{"n_layer": 10, "d_model": 224, "n_experts": 48, "d_shared_expert": 0, "moe_layers": [1, 2, 3, 4, 5, 6, 7, 8, 9], "router_score": "softmax", "router_bias": true, "lr_router": 0.00186, "norm": "rmsnorm", "norm_eps": 1e-06, "optimizer": "muon_variant", "beta1": 0.93, "train_tokens": 438100000}
Below are experts of layer 6 (counted from 0) of a mixture-of-experts language model. Rows are named router (the router's row for the expert) and show model dimensions 0-223. Each number is 50 + 15 x the weight over its row's rms, rounded and kept within 0 to 99.
After each expert's rows: a language model's description of what the expert responds to. This comes from a sample of Wikipedia text that the model never trained on.

# expert 31
router:28 48 48 63 89 68 52 46 40 43 35 70 36 45 69 51 42 35 58 61 46 51 30 52 40 68 35 75 72 58 55 16 04 34 33 70 48 71 63 58 48 41 48 22 38 41 40 59 62 73 64 53 69 31 74 53 44 31 49 51 27 34 39 56 74 46 40 26 61 10 55 77 73 49 46 42 64 39 41 23 49 40 58 60 31 51 66 69 40 73 58 42 70 84 24 45 72 38 65 38 41 48 60 51 60 54 29 57 44 28 59 57 60 29 21 63 61 48 53 44 59 83 68 54 71 86 47 42 29 52 27 48 56 53 31 51 63 28 47 39 56 49 71 65 28 47 72 28 64 63 63 55 52 18 48 49 44 49 52 43 36 42 60 56 63 65 55 52 50 52 70 42 60 37 77 40 38 62 64 55 52 18 55 57 28 54 28 69 52 52 37 77 60 50 44 43 71 41 35 68 58 44 66 54 38 65 30 59 64 28 42 66 49 35 51 53 37 49 65 39 48 56 55 70
Description: Roster separators, country codes. Dashes before instrument roles in band lineups and three-letter country codes in sports draws, like FRA, SUI, plus table pipes.

# expert 2
router:60 48 53 57 70 41 53 39 41 36 47 49 40 42 32 58 71 53 62 46 27 59 40 35 17 41 14 63 31 47 55 33 67 60 74 48 66 43 60 51 52 61 41 39 64 51 52 56 27 49 53 37 43 39 38 27 54 40 21 39 43 15 49 57 32 51 50 33 44 60 44 62 92 48 32 47 73 59 38 38 69 39 48 53 42 49 43 55 20 70 49 27 50 49 69 64 59 63 60 43 65 67 44 50 76 38 40 78 52 39 08 61 41 63 61 54 63 45 71 76 73 43 47 49 28 98 66 49 23 42 25 26 24 52 65 26 60 24 25 34 70 50 43 44 80 25 51 46 55 55 18 76 41 67 70 54 37 61 51 45 40 37 48 43 48 56 36 60 52 38 54 70 41 74 49 36 53 29 57 62 50 58 39 61 48 41 66 63 58 61 36 54 34 47 60 52 65 47 42 62 24 43 67 56 54 53 29 69 90 58 30 57 23 34 53 36 21 46 47 41 54 36 46 55
Description: Geographic and historical modifiers. Directional and regional words like southern, North, western and first parts of names such as United States, World War.

# expert 41
router:34 58 49 47 76 29 56 71 49 54 42 42 31 54 60 33 32 62 42 36 44 38 47 58 36 61 27 59 37 49 37 57 41 47 58 51 53 61 58 51 35 52 39 38 29 57 21 82 39 53 44 83 57 60 32 41 41 50 68 50 51 48 48 39 65 36 97 56 57 56 22 21 38 29 38 63 41 24 59 46 42 45 72 38 63 61 42 47 61 64 67 40 47 44 57 58 62 39 48 39 41 44 18 51 49 30 22 61 69 32 60 56 39 56 46 33 49 75 33 61 65 42 46 88 72 12 40 57 48 53 25 35 76 78 40 58 45 57 29 67 55 58 44 54 60 18 63 39 24 40 47 72 58 55 32 68 40 51 54 45 48 48 69 28 58 63 73 83 47 45 40 52 39 63 70 44 76 55 61 67 19 35 70 66 40 57 71 09 60 49 58 71 42 35 40 65 53 65 35 47 43 65 76 32 45 22 59 56 38 70 50 52 41 69 33 43 40 72 45 38 76 57 70 56
Description: Capital initial letters. Single capital letters starting names or abbreviations, especially taxonomic genus and authority lines, such as D. in D.L.Jones, C in Cymatodera.

# expert 11
router:72 48 70 57 39 46 63 36 45 40 28 58 53 66 47 53 41 50 33 20 78 78 61 37 37 55 44 46 50 64 34 35 28 36 50 44 49 68 46 60 70 77 63 83 62 61 11 56 57 61 86 37 48 47 61 48 61 49 55 35 61 21 25 28 62 64 42 46 41 55 33 84 72 45 50 35 50 47 68 36 54 32 71 38 40 54 39 44 66 69 53 35 47 93 59 62 46 62 48 35 05 41 60 59 54 56 69 47 58 38 72 45 78 73 48 41 49 56 42 71 45 42 28 65 49 72 71 40 34 44 46 57 66 42 30 79 56 48 73 73 33 41 23 48 50 53 55 40 33 59 50 57 44 34 53 30 52 41 73 45 68 41 51 56 31 70 47 71 60 52 66 68 66 77 59 49 60 13 55 44 55 72 39 73 50 39 58 40 49 44 34 46 60 63 25 63 57 59 72 41 61 52 54 68 60 73 57 84 70 24 40 55 40 56 49 48 49 32 63 23 55 53 49 35
Description: Central European name pieces. Opening word pieces of Slavic, Hungarian, Baltic and Germanic proper names, mostly clubs, places and surnames, like Dukla, Brann, Borki.

# expert 24
router:31 60 59 18 82 55 80 43 67 67 35 76 39 40 48 37 20 53 20 37 61 54 33 67 26 40 65 61 36 61 49 51 29 60 40 62 34 35 36 51 60 45 45 47 28 40 61 36 38 39 47 72 51 50 43 51 32 49 26 15 40 67 33 31 51 63 79 75 68 63 27 54 28 60 44 57 80 40 56 33 57 17 53 34 53 67 34 36 56 41 65 39 37 52 72 34 35 57 76 54 64 49 66 46 48 45 40 49 91 55 32 37 68 53 54 35 61 65 35 46 52 69 55 44 71 56 66 27 52 31 40 47 62 76 60 37 55 47 63 67 48 56 38 52 76 29 57 36 59 43 31 55 54 48 31 83 72 65 55 63 63 63 46 35 30 66 71 41 33 31 58 48 41 56 66 46 38 17 37 25 39 31 68 68 59 54 67 29 44 41 80 57 31 55 51 47 76 38 44 49 56 56 55 33 55 42 48 46 41 66 41 40 43 41 49 59 39 80 33 80 41 39 45 39
Description: Name-internal consonant pieces. Short consonant-initial pieces inside unusual names and words, like G in DeLaGhetto, og in Eoghan, K in Kuroboshi, ig in Antigone, e.g.

# expert 45
router:42 28 44 58 53 33 48 40 45 73 59 55 63 23 37 57 46 35 32 49 64 41 26 21 56 51 47 53 61 49 66 41 62 37 46 39 41 77 52 60 76 39 52 58 44 70 58 62 69 33 45 35 66 55 45 63 42 50 38 50 70 54 34 67 39 60 32 03 71 05 53 71 64 54 56 52 45 57 40 70 74 45 55 56 38 17 54 36 46 51 70 26 54 34 61 66 42 70 60 60 37 70 57 23 48 59 62 67 27 54 80 52 51 46 57 60 48 47 52 51 52 49 41 53 36 44 36 42 28 49 50 62 54 39 58 65 46 45 73 43 61 46 74 55 46 38 31 78 93 50 45 38 54 88 44 51 54 52 77 57 32 48 51 39 62 51 57 11 53 46 52 69 62 82 51 66 46 40 65 57 49 22 24 20 36 69 41 36 25 54 37 66 66 43 76 39 34 65 61 47 45 41 52 37 22 37 35 53 08 45 67 58 55 35 46 57 68 23 64 72 38 48 65 53
Description: Nationality in event names. Nationality and institution adjectives in titles of championships and awards, such as European, American, National, Olympic, before Championships or League.

# expert 1
router:68 50 56 24 46 59 58 39 37 70 82 48 60 16 44 82 52 09 25 59 54 38 31 15 29 59 39 10 64 46 38 56 61 54 46 24 69 43 13 79 57 57 28 43 53 35 50 49 45 35 52 26 45 53 41 64 70 46 46 61 48 27 71 65 40 58 89 26 61 31 49 36 59 65 52 60 53 63 38 37 62 36 51 51 58 34 50 51 57 54 65 52 21 16 39 55 53 79 63 55 37 68 67 33 64 55 50 67 55 46 57 53 54 35 72 36 37 65 32 36 43 36 50 49 51 53 24 41 44 48 54 60 33 75 47 48 37 35 56 33 60 75 30 51 49 45 35 94 59 68 26 54 62 66 53 70 76 38 57 35 55 49 35 33 58 61 66 34 50 54 39 73 62 47 60 43 61 57 59 51 53 52 64 42 40 44 45 54 36 64 43 77 53 48 54 55 29 42 37 56 74 46 24 69 44 35 79 72 49 42 31 64 50 68 74 56 55 49 47 76 40 38 35 55
Description: Subject pronouns, social adjectives. Sentence-opening pronouns and articles like he, She, This, A, plus adjectives before nouns such as local, political, civil, ethnic.

# expert 38
router:38 45 36 26 45 48 72 45 55 30 52 65 09 67 67 74 56 76 67 38 54 65 47 53 44 45 51 56 49 45 85 68 36 55 51 37 43 52 74 56 74 69 56 57 60 35 37 62 40 58 44 27 60 66 41 71 72 46 41 48 71 51 33 28 66 43 66 54 45 61 32 29 36 67 55 32 50 54 31 57 43 33 55 38 52 55 46 33 55 34 61 31 37 75 65 23 28 55 60 45 39 79 60 45 58 77 65 56 71 94 50 63 47 39 71 51 70 40 47 57 81 20 66 37 49 37 71 44 25 79 43 38 70 89 35 50 44 30 25 50 43 34 39 76 55 44 66 40 39 59 69 51 45 62 53 54 47 09 44 49 41 46 46 31 31 48 40 61 48 47 57 46 69 42 36 32 24 61 42 46 36 50 61 58 60 56 44 64 21 53 41 28 44 47 54 43 22 35 62 61 53 47 40 54 62 22 59 73 36 59 34 66 47 42 49 21 36 28 27 34 46 44 33 63
Description: Word-initial fragments. Short fragments beginning or inside words, often v or ig, as in Cal-v-inistic, Dev-onshire, soc-io, Gib-ral-tar.

# expert 17
router:73 43 67 29 28 68 62 50 51 64 35 73 49 53 43 47 42 32 47 49 47 30 81 50 49 41 38 52 56 30 32 40 52 62 30 68 22 29 39 24 53 29 44 45 38 39 66 32 76 56 57 34 48 48 50 20 56 43 58 48 34 19 21 70 66 70 64 29 38 47 83 68 63 61 34 61 38 38 34 52 97 39 70 38 16 43 46 43 27 66 64 52 64 32 28 51 61 59 60 47 46 69 47 73 82 50 43 61 48 27 67 47 60 31 72 68 54 25 38 50 47 38 33 56 26 59 45 72 38 33 75 58 44 48 40 40 62 37 42 44 46 76 68 55 55 42 27 56 64 66 45 39 49 68 51 63 65 64 26 44 66 48 22 40 71 77 59 21 31 64 21 51 51 50 42 61 37 55 47 64 46 58 57 43 37 68 41 64 41 52 69 51 76 50 83 59 65 63 47 54 63 26 62 34 65 46 72 67 45 61 56 33 36 49 37 64 51 52 68 58 48 44 51 44
Description: Definite article, possessives. The word the and possessive determiners such as its, their, his, 's after prepositions, before nouns like first, same, United.

# expert 8
router:58 41 55 46 32 32 49 51 64 32 52 61 57 56 37 51 74 45 44 13 60 58 29 34 67 58 28 91 56 76 74 57 66 40 49 53 30 53 51 54 61 40 66 58 65 76 39 51 41 46 42 41 55 54 45 71 50 47 26 64 41 41 29 52 46 36 20 56 61 58 47 10 63 54 46 65 52 49 39 53 44 61 25 59 62 58 51 46 20 34 51 66 11 24 41 58 55 42 34 54 46 68 45 65 46 18 68 63 45 91 43 44 76 61 78 31 53 36 50 44 27 71 48 56 17 49 04 64 62 41 32 59 44 61 37 60 22 44 43 40 65 32 40 36 48 73 42 66 50 51 75 35 61 40 77 36 39 53 46 52 22 38 22 39 44 65 42 31 56 62 38 64 52 66 28 65 34 60 40 47 31 33 30 40 56 46 40 49 60 63 44 45 45 66 63 85 47 44 63 57 37 27 55 36 41 44 73 41 49 32 68 41 50 37 62 30 67 74 42 61 56 59 58 55
Description: Institution and sector nouns. Nouns naming organizations, infrastructure or sectors in proper names, such as Railway, Airport, Commission, Bus Company, Mines Corporation, health services.

# expert 27
router:45 38 51 81 42 40 58 54 29 63 48 53 90 46 32 38 33 32 49 61 43 73 28 39 45 50 54 28 54 83 71 82 55 35 61 73 41 32 46 39 41 26 67 46 69 63 67 44 41 55 52 52 52 41 38 72 41 31 56 60 28 50 36 71 65 48 28 50 51 43 41 66 45 33 70 51 61 73 34 49 53 70 76 37 45 55 71 52 27 32 57 45 50 53 88 63 47 55 54 61 34 50 35 36 54 35 59 27 28 61 47 55 38 50 40 21 66 64 35 73 41 46 77 69 21 38 45 54 48 21 37 82 52 34 53 54 64 43 11 39 54 54 30 51 70 78 43 67 46 61 46 64 31 38 49 67 41 60 42 52 46 83 21 53 71 82 49 50 39 55 65 78 42 47 27 78 49 48 29 70 73 46 46 62 27 46 57 45 51 56 59 26 59 28 51 53 59 44 83 54 47 31 49 30 46 27 57 53 52 56 36 33 45 23 39 61 53 39 57 69 47 51 41 53
Description: Song and album titles. Words inside titles of songs, albums, shows and brands, often capitalized, like Live, Love, Dream, Star, Dark.

# expert 16
router:27 37 52 47 53 67 39 49 58 68 93 47 49 61 77 50 67 52 45 37 51 52 28 44 46 47 55 57 48 75 38 78 51 51 48 51 43 40 37 48 57 55 35 49 46 38 43 69 49 49 73 36 32 32 19 29 65 33 43 61 25 18 43 62 42 32 34 39 24 79 30 60 42 56 56 38 42 56 64 51 45 65 53 48 77 39 49 53 15 71 34 66 44 48 41 51 33 40 52 51 48 30 45 51 55 75 37 48 45 44 42 65 75 69 69 39 68 61 58 87 55 59 22 61 30 33 20 71 49 58 62 47 28 42 56 54 22 41 56 61 23 64 17 57 38 69 39 54 34 57 80 58 58 50 69 57 66 54 30 38 42 15 19 64 62 56 73 57 45 75 68 66 26 42 40 47 49 46 57 66 12 77 62 45 56 70 46 36 33 62 58 41 54 44 65 53 52 43 64 53 40 52 23 50 58 44 86 47 55 44 54 54 42 44 40 29 54 72 42 44 66 71 23 61
Description: Scientific and material word pieces. Middle and final pieces of biology, medical and material words, like kid-ney, l-ip-ids, memb-rane, imm-une, pit-uit-ary, plus nouns like wood, brick, stone.

# expert 7
router:58 33 63 44 89 35 68 64 56 25 82 42 44 37 21 63 34 27 59 59 18 63 66 55 33 45 41 51 53 39 71 69 56 26 36 37 51 61 34 62 64 61 45 57 59 74 31 28 42 60 41 38 47 43 69 24 53 82 55 26 19 55 53 59 58 48 58 55 39 31 44 48 66 60 57 29 48 35 25 52 42 08 57 51 83 54 64 22 49 33 49 45 41 54 35 72 50 32 57 92 66 55 50 73 55 48 26 42 58 45 77 64 61 36 57 70 53 51 38 38 61 28 55 62 53 35 75 64 51 68 53 31 56 55 70 21 50 67 49 41 60 28 57 57 55 43 28 26 59 40 38 35 54 62 52 42 51 58 52 55 73 64 73 42 35 70 68 61 42 49 61 67 39 50 42 61 53 12 34 34 62 69 56 48 40 71 61 46 64 38 52 71 36 36 62 48 40 58 23 46 27 63 46 54 33 50 53 61 37 38 33 45 29 47 56 75 33 40 69 42 35 51 22 46
Description: Line-start markup symbols. Markup at line starts: list-item hyphens in credits and bullet lists, == and === section heading markers, some table pipes.

# expert 44
router:51 62 68 48 49 44 40 52 43 67 62 57 64 31 42 65 31 32 36 51 38 45 21 76 26 69 37 41 57 37 27 24 57 53 51 61 31 42 42 18 31 48 66 37 54 45 38 41 47 59 67 32 74 45 54 73 53 62 63 60 37 62 60 63 87 44 62 46 60 52 70 76 67 48 58 65 41 30 48 47 21 65 56 25 56 51 61 50 49 49 37 56 63 90 47 65 60 34 32 68 77 60 46 57 70 40 57 31 53 12 43 37 44 21 49 85 52 33 36 51 51 45 68 25 52 50 37 68 28 56 69 20 26 22 21 44 67 49 75 25 57 51 79 53 36 55 41 65 36 55 53 44 58 26 53 40 52 39 56 20 43 64 36 40 60 41 46 25 64 77 48 48 43 69 60 53 65 43 36 30 53 39 64 54 51 72 28 42 37 60 51 55 63 50 47 43 40 49 15 45 77 54 43 83 61 53 36 85 66 54 42 57 41 55 43 39 48 51 45 53 67 39 66 67
Description: Articles, conjunctions, modals. Function words mid-sentence: articles a and an, conjunctions and or but, negation not, and modals could, would, must, may.